From a checkpoint of a small mixture-of-experts model trained on Wikipedia: vocabulary 5428, 192 experts in each of 15 layers.
Below are experts of layer 5 (counted from 0) of a mixture-of-experts language model. Rows are named router (the router's row for the expert) and show model dimensions 0-191. Each number is 500 + 50 x the weight over its row's rms, rounded and kept within 0 to 999. Numbers have three digits each.
After each expert's rows: "comes before" lists some tokens at least twice as common just after its tokens as in all text; "mostly gets" lists some tokens that are sent to it at least half of the time. This comes from a sample of Wikipedia text that the model never trained on. Tokens count by the router's weight.

# expert 9
router:494472422603499502377551525434569563523449495466461513584544507579479580504491542508393464495530552521514458501498475602506518444575517534497553652474401499430452496460443524471453462422519511633463423494529522496539579580533579529581519489581500500462588436494517447453509488526467613456474544526488544572419530414563503473483498552510475472593490448505530490536522555470562503544525531459513565419528412581492543459556476581519500557403554576512488568421545394503491536529604541480503468520444471472525581454483504462496493503527511473611517476510482489469482482476440465530
comes before: " ", "%", "\n", "3", "4", "5"
mostly gets: " %", " households", "|---|---|", " ±%", " ±", "|---|---|---|---|---|---|"

# expert 181
router:518500507563432553545569536467485521563449460480549464501458488511520523615506524539450509516565497597529400557451585528461480436547402576526581613454351483500450477505545587476443573517440487486545491459507462507564504532569536517488489466486476469384509487503558498493445557505494492479570509506489479559445443523470508510584330598506450526533478420570483380514563480494528413540510576487505527471511476454459512502506606508462518578474485513494518532401535428498503534538504464393498477531537489442528559499575427509484357490499435485562477570521455517413495538496430461496
comes before: " |", "–", ")", ";", "″", "),"
mostly gets: "ง", "น", "ล", " able", "ม", "อ"

# expert 142
router:456486436535467537482568490471499513545545523574431439590455410555490596556551545529422452494512381627505439425425562576406524430558507640499469509411496507442418491440490537503492549431519533625522448454566521520542592550501558517565494451428454490471543440531561519445467585526442471433525520479499558576465480536478508428487395472462497477568520500515508510542597480490561430564556606522475504435486451459480558500493546533515498563530614494442525550451460448537443476552514456493535563503537521437476589516586480533509507468564504476569539536515513534471492494498471513558
comes before: " |", "==", ";", " ==", ":", " %"
mostly gets: " %", " Votes", " ±%", " Candidate", " Apps", " Notes"

# expert 137
router:418380448567466522525519494456483584505462458509456486496444514541415497538465571496451432554510457517483490473444593504443521485525511599482493485466448490505521559456550598485454580482426532562549447470472509520538592462487538562568528482493465489425562460408534494536438528496481501445524597605455536538471459454494558448573445525572455484459555437537501452616486579478519431515590480581494577432450450422508462509453514527490461478487589611455492479406480387478508519572522486502499513560502517480520561607512462434507408446465387411506521481563444503506523498537438405548
comes before: " |", " League", ",", " (", " Cup", " Championship"
mostly gets: " International", " Racing", " Football", " Conservative", " Records", " European"

# expert 120
router:493505487600466524390546489472525506557500497515461466563513451483449497538553529565429481538500483533522491501523516583479558507574449513529537525474405432521448514474604577425451536456447535530546406435507526523491501492524572471441487500643423508423597497414487478503486582476458485443531473539462526522458476500462521431537405569623524541518500448495572430566480525469595482590494486501503524496484453529485588502542553579538463558442542484498539523495529432531511581536544451448342591553494484544476542519546459518489433450502489497506580560650445554385469514498447510565
comes before: "0", "1", ",", "2", " ", "9"
mostly gets: " June", "่", " December", " July", "ร", " September"

# expert 47
router:501445454575422519463600485446548487609431502504485429538507469597478506497566515493504484521488471566592465494482578549449530453464494495544554532372455378444453548449545557497421562497465518552532528450479482523517624518514529561597483435517500392485513528469570490495452578578443529455493525505470528508471515520547503453550433613558486547503488417427565432485599532425536501553538480492499546487473488488457544490529563536501466534511457535514480466484554370510491586508503431500512510510412431502578515523482451545421493434457489456594523575551448557408488464398408483560
comes before: "\n", "-", " The", " In", " He", "The"
mostly gets: " ===", " ==", "\".", " ====", ").", ".\""

# expert 91
router:498440535543488506542615547457532526563377489576456475467499445548485487537512550505490392502563425625539462497413526526500544485496477502451528504496387433473457454439527502468472530460467562463547476499394434523528580504506525532570496474552502401541500488471511518434499560540529488524561524538470478497507426452493533463533457591586496524491508461381609491548515589433583504532531533496479554422510518528457535473454563554539509541439534499452490557480604393498503562521585477468457607469455392504517601549505491427482480461439505418611542595525481502388496516488536516548
comes before: "\n", "==", "The", "In", "See", "C"
mostly gets: "History", " =", "==", "=", "Species", " Genre"

# expert 175
router:523501549552452531477539516389504522535426477474480447542502512550424518521570527507511459500561464528488456466401506549410543469601443539401509585376461494500531474471502571502352494459488555452596477443535497586537509514519557521575576417506515403444581493457550495535438564530473489466499527515501540593501518532459539543523423496527472506492463495508491448512593534440549457562499534576601529437445478490421494491515581487426556554505530576475573521477533454439422532509519444389416499604487484433509507514533430545465482417452394424471476505569450544472562473481467477571
comes before: ",", " (", " de", "\"", " and", "'"
mostly gets: "iga", "za", "ba", "ona", "una", "ira"

# expert 86
router:520451552551431622438548512480490551583470482599473477538441476527474586508486555482512455498587469634527534534419485508414486454520454519506549597473442471527501491438545525501466602445421555570518451483520419454495532535572548503508545402573446421450522523445577475456495552500470522424579534548493483533410446474483570429475466543497493540510509486497506429501545467463560373529476574475491503423485454413513509458509527553442499559396502543472489506449540452507503609522618499454544541535541477459524523539567522425523498451521458496522504531455428560334576544509465517483
comes before: " ", ")", " \"", " N", "),", " S"
mostly gets: ">", "with", " ·", "\",", " vs", " (\""

# expert 188
router:498487495648492520492618509508549565501498508523480511637492448600460525491460530513431446554536452544525444403526613554521535494506499672466491511517447498470486522417474516453439480439459462506498498427511447545539512576508485616485526398513419469498587444462570494488439521507483527387522535527455494570460404512511475439488453540546500480564543396534506494507551500519531500500519538540502520432526475512509492546499510511505526545442502526502493520375529464540510588597539484416472520525441489413531508488510532488526458422525432476567433531467404589377576449451522477577
comes before: " |", "0", "1", "2", "3", "4"
mostly gets: " Candidate", "🔨", " Swing", " Apps", " Chart", " Votes"

# expert 138
router:474506439549455557432566540474506485571508493502436518484433487625480485557519535516463452526557507522570447497500540611352561459648461603486580554404450477478499529447493601533495528445508492555558463520454458514524511513503563605462533423500481508458624473461540426481479502509440491457553485546489588553397507528449494464468408539484415516516510476465545404539541488468469427533517571484521481443543478462454499503528552515561521588454548484470491488440537480473564564569491533393491498476491512443540539585543521506454438405525409512529537569475478485424551483542410527580
comes before: " ", " |", ")", ";", "ently", " round"
mostly gets: "เ", " October", " June", " February", " Event", " May"

# expert 190
router:443448402575501566535534493477544513533415509560492421512497436454403581506510541500439487486506366525523389463470554562493482423476500615489531583430476480447439522411495521496431558464508511543626411484496492478529591492471538579535494524515473503434549407452511503356421526563505516509468537504471554522451384548498558456534459503527419543575568519529541522494578502478538417544529497494589577477511403544413563490483556488472498562478538555427558513502539490562504522559484456496526481498507444450527560523511445447474505498456484452613478490530521456467467493442488385557
comes before: " and", ".", ",", " to", " in", "ly"
mostly gets: " political", " research", " economic", " religious", " financial", " cultural"

# expert 14
router:460421538539353540497544474434487572489465466467432484553463497537485598531570518500505470553555392502503412440459511584471577445575440553502590531387486536469475435493473484503423530516466555522535464508487473593536534521444558536546553539492421425425608464376540481511470516477494606460541497531495592497484439501453510532510418537516419543469479448463495453506500506473560438518559527598547474428457416502465529497558557570561464496512497585467473592405542419567497498463533472427460516558477473429448515546499483491441491439552476486511495519561395534487508552510448477601
comes before: ",", "y", "'", "-", "ic", "s"
mostly gets: " Queens", " Atlant", "isher", "ker", " Girl", "mann"

# expert 166
router:525482459529441510455587602489534534474442542511491420513474431503467585586555534510458514529529498538465547432435535528461600510519439539463488555537465513459519541478568467503457510478457525477546492388441443493619539500532529552564537465527481449463559486517535431482518598498452555502533580570424507565509460524439575538437390515505519448484578463425539471549511495502574448445504608622518517477486438520467534464472525488510452545429477505472478601491562466568388603536485426466505489477506518457592498532537447473410412485421482438607528535536443544446533561389427498533
comes before: "1", "2", "0", "9", "8", " Born"
mostly gets: "Scientific", "See", "Personal", "=", " Occup", "History"

# expert 162
router:411521453498480490488528575436544544557472446468477447620517452538456554505520567505481421566554502499555464467496514473463532462546467527435607510431409462474512542510464539522474485497531566545535432549503530551549548637562585514584572485553467487428534466462553480458376510549439565411514525500501549610400553457555494454487526572465511562518527411487518459538542575497519490499499566520477569432536557496504568497449545514437443592490512533508495544441480398568487496565524508466453464479516498439591606589454472487436445392468495449568491544557492426432534527514504418547
comes before: " ", " (", " |", ":", ")", "N"
mostly gets: " ft", " km", "″", " kg", " mi", " lb"

# expert 41
router:526488459559472568474506500461508493494456484558559514502411410525418620593571560610463534527557513506559469450451485483507568507560379602492575571348472474416423531476508586475499560468452501557512499509465520496556541584470578525476465491538472419466597463474547533487465526557503497454508506502450546579446530520458496460526484536551471539526597437440531443483504495457582488553587501513562524516511450509439514473544551519556520515484562573474465558442581453487453527551577488423402506554449445491591517520602496523446446452392537442531548571497486540510531567475476439523
comes before: ",", ".", " and", " of", " in", " to"
mostly gets: " however", " period", " instead", " year", " However", " eventually"

# expert 83
router:454451528597438567421600589445475543529467474548406550511438409544429518514608529552460490524563526536544510485437477511471518387599510525494472549462482395522433506429508556472469595470454501509538542465565494536578496543521503605515511453506427503459558514451507457507557565476416529509514577521408552507486497513522532446481450646490472499499543391498574409528584559411537504497538501494502574465518474490477517507455542537455468514472525512496536537449559364511499541530523505482525559589431492389450497617549493474465457447511544481540556557505482584488543498522485488594
comes before: "|", "-", "\n", " ", "|---|---|---|---", "|---|---|---|---|"
mostly gets: "|---|---|---|---|", "|---|---|---|", "  ", "🔨", "    ", " ===="

# expert 160
router:456368486539424490522513547453500519526409522505477537489498494531478478542534588501498437572531481509535413435494599490453549496565471595448498512407499410462457559436558583444449539454434568557457434412396490567537522486548549606566555460485441434435566550442600531465459535505467464473531513558494507536468490490491551498594451489546475465547554486481560419605512524451552475485599584566470572471449463423488461534512568570541471503479536595474389478446531438528412508545528464467381537537529476480520547532502473474463451442446446456480567481522469481506486501461444484562
comes before: ",", " (", ".", " in", " of", " and"
mostly gets: " School", " Museum", " Records", " Foundation", " Festival", " Creek"

# expert 4
router:454442444537438506369564517518561574565433444606419429511470458514482573506514493591474498542533400666493461476467499517487508476535397528562500557502456550499487478462552612520499586453397506491537462469568437463546558528481541559608583449526469488446497478410485477514447491440419540422561558513440477539456465482463525475539457548511471523584552466509509460524617544470600433523599516489571545495437526518466459453490513502474473511518461537473489518452583500483472580562559513457489536521496454379592469504549458517457452526545475488529540463474465526437568564448488473512
comes before: " ", " S", " John", " J", " D", " K"
mostly gets: " FRA", " via", " against", "',", " by", " Jean"

# expert 110
router:504450522544466569397514584472535489481503487535555506473473452569448501532584521520462484510508518512538476506453525523502523465524465525449613557477448521536501559434551546454494620530432502511557464491502470500516519462447543557472486455479476473469498447435528476460493522514461463479571554515507546513444442443458525493504490597516461510539601494488505445504515562477519520556507616499507563433503474460411486452463607496498534522373522552438467565518588402535449525529581428462444551567378453517543513539561469414366502429453489475613519577589437585462607615458420450552
comes before: " was", " be", " is", " also", " a", " been"
mostly gets: " would", " could", " then", " often", " may", " was"

# expert 21
router:495469504562377542462564538485505519567463459463404543524439505523439510532502529520483463498566458533529462497422474526473618439560409584414517550437481485510474498434509564524463552441467533593549479484534450533518471532529516584448557427458455411440543407463520453466497529477447437466495472601442525616435473491480482442513385501499449522559508463504501415500537593525551459486522525615505532476453438492440513509547499573454512516505475620465515540526589482491483512489477502414427472574510435401471485597518443513456513372493451470536551548465467561516496585505401430551
comes before: " |", ",", " (", "i", "a", "o"
mostly gets: "ić", "ğ", " Williams", "ski", "berg", "ń"

# expert 44
router:454500468558412532429526571433485555562457378535476449526495508539493504548534518586441470496560461577478505556513548540387546380563489558481579566494509500538456483509604593442431552509477611476555459508473400483527504525550575546465488415513487393380535471469585533462428549532476493452589510505438476555404521455465535481572442520575519544504447517495524414551506499498549428481581552448525562496493488462410526505517502483482465539413537625486511532490535470508508495589484491426411537521498534520503517560485411455421429516534466476529490506524451501406539516544466437490
comes before: " |", ")", "\n", ".", ";", "4"
mostly gets: "ม", "ง", "illion", "น", " million", "ก"

# expert 18
router:414419508528450539466554480464531546582487459525488474584484384518489562538536515570503480585532469662520439513462499525410509458575472564508523538511487531403462487452508529480475513437533516510492459542568440543577485572542598508612456426470383434490529416488548426494439605540495490471547518470458538469454481523521508401459431507503478458518420460496554459504577519476499514547571576611596535428516477483477445482482569546444435536492544524469528507432460432520391492555590445443480505550540551509472628518521469486474481468488549464563581550543461529426469524494524498525
comes before: " |", " ", "\n", ";", " Opp", " %"
mostly gets: " ±%", "|---|---|---|---", " Score", " Goals", " Result", " Opp"

# expert 51
router:464510465529516535465573578377546578523401400529512522472498509556462467546488480536459497502534438510608453473475531579437509403519501541457558569499422514479428481465513560520502495437520533454519470536450545489573473586519493527482484389496497419395516418448556471499503513502464487498538523510477509545424457465502518513605393602533419483533553421523470412531559478419536442471529498470521540416429459594462467481545539556563459496524523578471496561464502466490478523612546450425534494513453506481506498527476506481405485533463411365581539536503440543466574515482472354533
comes before: " ", " |", "1", ".", "3", "4"
mostly gets: "%;", " —;", " +"

# expert 97
router:512448460530481561427555560463492556605436505541436398487439400498476496522614470549489500512532407547514439505485580497437587490571398535422490455440460463518463439464554518495362526462424494503520510481510490556504561527470529547481550468465466488492498463496553489493476510482462541446513510554492537526459497512469529409535382506543407499469474462477552471456503532514552437493534571554496566514415392538427521440475514502520500560529517603438531606526549432557464519548593472451340536525454491389531513475487516429421497511492462518518471482545426607513550518461428474587
comes before: "'", " was", ",", " (", " and", "i"
mostly gets: "mann", "kins", "athan", "inson", "aki", "son"

# expert 96
router:457501490594495578511611541439510506560436493513468450525447428543481504567471565570459466528578495520573512492509497507528494434575490473465544554497487464445422549450546544515483519360495531537554472370486446506508542499473503521539502402529480446478515489489525345422457522488437473464549499477468542470460561512513561445604427586515474505507498397407622368524499516438612507505484478578554558455490412506411571466509471573520505509477526519448567510520511414521493523560526574468483526531526492436452593462551468505474459506496456528580526522501467600378530519492486476544
comes before: "==", "\n", "|", "===", "The", "In"
mostly gets: ".\"", "\".", "\n"

# expert 103
router:441467515557517512453552534467467562549518511501505461608506421475474496557576509541461423559492449618511403431483594554473513518500504592464533503476449471384456449457507480442470489429501560523529536491523437481536467610517485601507506388508497534483480492491607456491411498462506488399513485502430502540475505417502484394545488540611419478615472417530505439448534467493495499526565487512595500497486488523470478470522563554450472506440532519492509530452554481499541569646491466416470532552525487449484508478527483478489451489530438396583458613474410564394513476478444454570
comes before: " |", "–", "1", "0", "2", "3"
mostly gets: " Nominated", " Votes", " Apps", " Won", " —;"

# expert 174
router:380444407549493518477594520452504544526473452504510464554400453542457599540534538508485411488571434504550406427418598527418543488550546550462502524430496505424462536458557529555464535424422554493541497481450504483495624503537482599627520493487445516484572492509519452476434572442542528511538555529488572562454534446443540519518478547573423487523473461437551432570485517460560448505560497576525572492467465466476525496469571535467547538472535562479556599428492448592474483543494524465443540480459459465490515550497574394488481481416456430534536572450523559431540455432535460508
comes before: "==", " ==", " of", "===", "'", " and"
mostly gets: " Labour", " industry", " Billboard", "History", " List", " county"

# expert 191
router:494463492609500538446636534488534518499455504516422397569462474538440522551527508495457479558521487537617477454479528538479602452599470485479509512504423440433478493475550501520372590437432514444510522470454469551592565571479531513547502464477537518450535465483541471515549470508548534493547469508469535531504508529463582465532465538479485515507500444434569429475539529406579499485557560500483555468478487552466485473475549568561455511423473532439487569495530423510527587651480473395395505528517443399568528537592414518432390481428564539542512539573404552499530481469492502530
comes before: " |", "1", "9", "0", "2", " "
mostly gets: "|", " Preceded", " FW"

# expert 143
router:418499507541449580435500541421619528514432460542461502631515451516454567474480487521522522620545420509541532470446491545454507375481446499490521575464493529467499540470528521413412575398517595527538449456511462534510526532586482541540578464537444459469562488462556513447441523471517523498561514528482611510407448504452512421606497551536437550549554479523521458510513515480481468514574536582487541454460511546414502443515569520489506481506495511433482508455538506545412525534520485480508549565479461454537538523529406417449487431455515435649489531479428560442578536385485446554
comes before: " the", " be", " a", " make", " his", " their"
mostly gets: " could", " must", " to", " would", " will", " into"

# expert 6
router:497436504544436541482555575509504518562383484467439480467459458502450486545557536534421452493605461525501486499469551508517607522523359551485477508419391512514395507527538566482417497424392529532505476479505476574512545546566507537450529424505457474467479457475518379447538512540458435456519520595445496558385482460509473411562410462482478474535484447507541431582528573470531448497524538592512503493436448505469497495537533547495479569528560565405556561452549483514478483477546422450477542575469483452577486514503420483441480434509488511502508577590473565510594589537402476485
comes before: " |", ",", " (", "z", " –", "er"
mostly gets: " Jones", "ić", " Williams", " von", "ski", " Brown"

# expert 89
router:463447432513504540491581491508643523511508495583488404513454410475425604485544537477396406527523463555510421450443575531437505518535499561570545498474491438395518497537487534490430600493430633492510504521491475553594530584588562589566495459468415505432535457506541424512498517572433542499544519459497499475523466412519527407502483594457484548489476475462527448563557504471552523487530597499530580465480466485515490516503535529428483557494592479454556499414472475538404546588603467430488463505489447476562605509535536455445450495508505507536580476575464516503503478502511502545
comes before: ":", " |", "-", " by", "ed", "ation"
mostly gets: " ±%", " Website", " Candidate", " Coordinates", " Genus", " Score"

# expert 3
router:448452472512487513449537520459489611468441385581509518472490477578472528590618504545485469538514476616584537501464532565471525502523492620523533572402534412455501452434503523471436552471444506509507462436541482544483529503443595522592524471542517478444537461397541508493476542529459539466594590560409451527495503440485590479503511537492377493511577529458538411502560542446531463512506510530543526458475391487469508520501447551559558575471494542509529536470578423557479568512568499478344574553430459477524498544578503486437528483541516451579468495495483529488545519426457480577
comes before: " of", ",", ".", " in", " was", " and"
mostly gets: " album", " film", " company", " song", " club", " program"

# expert 42
router:507440454563391531446514492411513578547457534475461472490492486547447619511541513578478425526648480494515424468441529522483539451529442503395552513449425456462450475517456527503446535531390562577571495466488476497528563487537513552551610506534458449466587459469602514520451495492505555475510535532480576559472483507492475501510435496571423511489464433465542441538529561474578490500575471579515551408434449499443492531528541593473571464511460567446532625498533443585451515501471431434440462552476499458440526537484483507415476437429508500499524527541462574522466597462397456575
comes before: ",", "'", " (", " and", " County", " was"
mostly gets: "ington", "ville", "bury", "burg", "worth", "shire"

# expert 171
router:500464483596380545482495568435535555570428506522492454591438499537439503508492475561455489573551509534576494473486497592470510385476440519486543527500469555468482450443521584439404547449503593548513479402465400532527599591459535546567529467496502430504528437442560454459532491525454488487543621488454481548469475504479550472570506521539467408526556443542527417553477532500478448491496544520534486439534476494492520452535524568492533509435573670496477517494520460529448529537533532500447575514460458490511516548554425504432511410449471493589583558551361564451572501448511514537
comes before: " and", " which", " but", " the", " a", " with"
mostly gets: " and", "\",", ",\"", "),", "—", ","

# expert 31
router:411464455543480620439614566420513511513491452615444442491427445533474485535540571567461456486573491494591491419499629553461535458580536499539545479543472466468496528475474532484482513456474485484528548511458451503534543589577501509517549475529453485511519444450568423461520513516488551479548542499430543470511520518462555431469422597507447485464507465391532457553510577452604481462589549549511561520464468513469523455453541524462472592462477569462548503447551454446458536603522490510493569533442411448530592594472428428515516536425521479542525570607412516435584510456515524513
comes before: " ", "0", "2", "|", "9", "–"
mostly gets: " †", " FW", "|", "    ", "Ar", "Career"

# expert 28
router:456481432597492540492586549478514530556401473557459457505515504591457506587549483557489521543526419609508466437495480533505543412558490493469513560474390478472433473456525545429500538489479556506549514486553501486592602586572519519549505393518540471481506452473529438464481579503469529462513568509443566507390481485498569489579364592582432440544529478498547464522568473359522485528484538507532513484443439495441477484448515538465505526403501556459476533457619414510462627540585493500469496512514558470514469509558485460424437536455458441494531526482439523444572513468466538571
comes before: " ", "\n", " —", " P", " S", " Yes"
mostly gets: " Episode", " —;", "%;"

# expert 106
router:485468489527430598457552536480560553559491456492477457525449467581473515513499551510439429468583535528547454478496514611404528461598479490478538574528412489466493553460458587528450558521533492479556511500489412492532525545543496524490555523471441491441525479415596503458498515580441557446625622446488491578505355451472463486570422640490507502504502399469555453619557568467531429516588562468494572488472487492456479504513510514404461521428595551506522518448495426483445487533516537474467492517530455457505596537484500518492508456461518438547486505545403485406567508535485441510
comes before: " ", "2", "1", "–", "-", "|"
mostly gets: " sq", " →", "″", "sq", "^{"

# expert 87
router:477551511568429528440568563456590495498488468481536482508459436589491547544551504539376436570529459508600556534408497583456540479625503520445483570523432484512418510488467547459498501416518471491545457508522527545560510607533486521590575457562479481487514492480550453476476466485505579491581491529452531593409559516482542498564512542596505466600552401481585413483485506486564480506531552533481552444519512540454511474576469524471411542473560541486554560477599444525503629566581483411412478587560514532482485523521482538472392456514468459582487510508493573482508529492475429509
comes before: " ", ".", "°", "N", "3", "8"
mostly gets: " age", " Born", " born", " ISBN", " died", " Died"

# expert 161
router:444449401511415551489523499512551542552394469556527477493502488448432520508527512550488472567541484580532467458396494567513543413485476573479561557372478476505411539496506537529386500441472489534513467489467470535488595493429538560476506501506450478427592465438524464430415531553542555520543491496402503518480466501478548523599492516509434553488558466461576458526540523488559516480576545507527635454461420580435519474520570486572506556494570616406518485478539507583506519537564520510413514500474498427521542503597555503450471517464433462634529507504548515501515475364431487522
comes before: " of", ".", ",", "s", " and", " in"
mostly gets: " government", " Council", " past", " president", " Senate", " military"

# expert 163
router:514437479528499533457564546487533566577490426550422408564470454585478483536546535534469487550547493591503489499519501582430541465587425519421565522487445422515473481395530578494422520475477495493590491475499431549487558515510594530506453514553461481493466474469493523478533488596416535486581523504425454477447448503519606461516499542566462500520530447472592492571525505454470469524553471548583500503426467474429502535452535514524603603426576519518526588426494403436501591560492448467353530570456456428525521586512479459428493432508509454555442476560431511393503506513521463521
comes before: " \"", "|", " |", "2", "W", "S"
mostly gets: " album", " published", " ·", " edition", " \"", " version"

# expert 150
router:430434505585466501454623471494530451522437485564537487559501468552485508474493494489419466500500486487565455476429599587506516464522505509479529567480400502469508477447449540544437520450382526537536421521543413538597559511536533633513501437477465441450507509438569471478445487513423529489499612487449548582372473521522495484517492540588496489657513417468533461551582511507567446443577468563572487446478510549476538524491532504502514595492574503478483518487557447552476522559517535466351524505478406460503631553474467410467435484499454459521502497497490499444491464487483437476
comes before: "″", "′", "°", "0", "3", "4"
mostly gets: "ww", " Coordinates", "hylum", " Swing", " Candidate", " Animal"

# expert 78
router:465511489519470567480583548456672579529427377530410449545449469550455521549516590536527518522579463488586465457506531483455563460608468510482568511536404421488496552448611573507436586472466520491573535488515493497573526539467568532605530504520504475431536506494564442455503553524508507406564517464455482501487476468460583482520467603530470486458500443393576467525577570397545488473556515590542567473509423460435498504471482547480505525462481535458507558526508440469523514552500491397496462534454462419522533555495448475441477503468517491540548492545453532434608523429507473578
comes before: " ", " \"", " The", " D", " N", " USA"
mostly gets: "=", "@", "|", " MF", " FW"

# expert 140
router:418413449520517530428510606508576520537474407482494516527499475521381479527530547566501486555548526585545493501436487542514566430465545457436460607466485459493475529457559493458504515505358560508626463502521479622471552593496509532544507515571419517434512472543506446523446577513540479468563520526528526534438534424405554445551504535503429574531526469543479508515516497479529518477535562572523523486464466534404529471543534584499487508404508535415531539454522514555448593516577477427467546495482509450511572510592431437443452433467434491620502556558424523407567502485449451498
comes before: " a", " the", " \"", " not", " be", " well"
mostly gets: " considered", " could", " rather", " being", " becoming", " become"

# expert 90
router:485388427589494561462594547382465515464483449520473461501472490447462582462528521562405402546517478604581497438517484576416506388604556489446521548473485477453537562479516508540483464459446623492524454490480480524537568469495474490562474430480494412492550507474566457509440481523413528512589532549456521509429491495471484523606380599581523515527457487537474486449463508436579469507523562491519553517497514507410561498543509527448526559417539488425470516444457419504470571536526454454434527534538495492529609584481426439424494531471412468531547484507461472421485496564458497493
comes before: "-", "=", "\n", "==", "===", "|"
mostly gets: " Clade", " Website", "″"

# expert 54
router:435423459545508577547535484498472578503468416558460457578413471501463570541540539545442423499532412526580441449479540515504551450480492666494537517495512442404502524519535569460402511437502514534626381434456511478502494499497540558552569506469485400460508452519536407515372505522505534473568486532466506520475487485526470375528520522490486545527482523489586404523554525457526482532532529493535495512499490528485506439474457586543484538412569525494547611478503509538452494516552409480474589548438433481499583541533487370465477469506414447559505511538424524457593477433496475509
comes before: "s", "year", "d", "up", "l", "t"
mostly gets: "'", "’", "down", " hand", "oot", " Turnout"

# expert 26
router:461471505553453636450498532433541546606489444578440444586508414546508543522500503538509467530521494514547466442451533530489570459555399548459551537464444529513497572464530513514463522465470562547607495501489472557571592571524552461494492451535428474461542473477555396447538549507502576468503476480480526485448481447467531427523450544521472617528586451476538474476479482416628506563488520531568481428486530541405494511544520534525529502460526519430517538469538487493532528531548448349558521515467506488498623472533505491477469538359485499652538566533457578431464542454421495529
comes before: " the", " ", " addition", " this", " The", " a"
mostly gets: " However", " During", "During", "In", " until", " This"

# expert 183
router:504479439569478549454547540479538568590489497566510462560416433542513536504502524608395456546541438561579455476506560537511498423554498611489553455502455519409428508483559544511396575512511566464571492501526414503546492584531524517499520488480491448453583435473564478527470537440466476510515505491517501625409536505538493412492441635494424544599523413505553419509568570512577465462546504552490500453481438573502470463440479568506457519440448556464528489467523439443468532564553439389466574589470494499547507515574442461508403507549486531576564509527492509463540437527524473522
comes before: " |", "0", ";", "1", "3", "5"
mostly gets: "@", " victory", " matches", "⁄"

# expert 113
router:509451459538473499508524534482496623493471424520523531587426462546478570529536581549439447470522478522627478497515572514455506408610530552492511521478508376497487540507559585460444502519510532532496386457547481538557542505555550545502536425475527426504571428425616519441467577505504512438580522549442546599412448511432502409554530574463518533555479453502573442613514546490577418538480498529480562442487455477477476488437534542495487566490533573495520471515555461490519579550541412513472568525494514508508550600554487508381498406502384488509499502532448486482529510525437466552
comes before: "s", " (", " contract", "year", " north", ";"
mostly gets: " Avenue", "′", "year", " mm", " Road", " metres"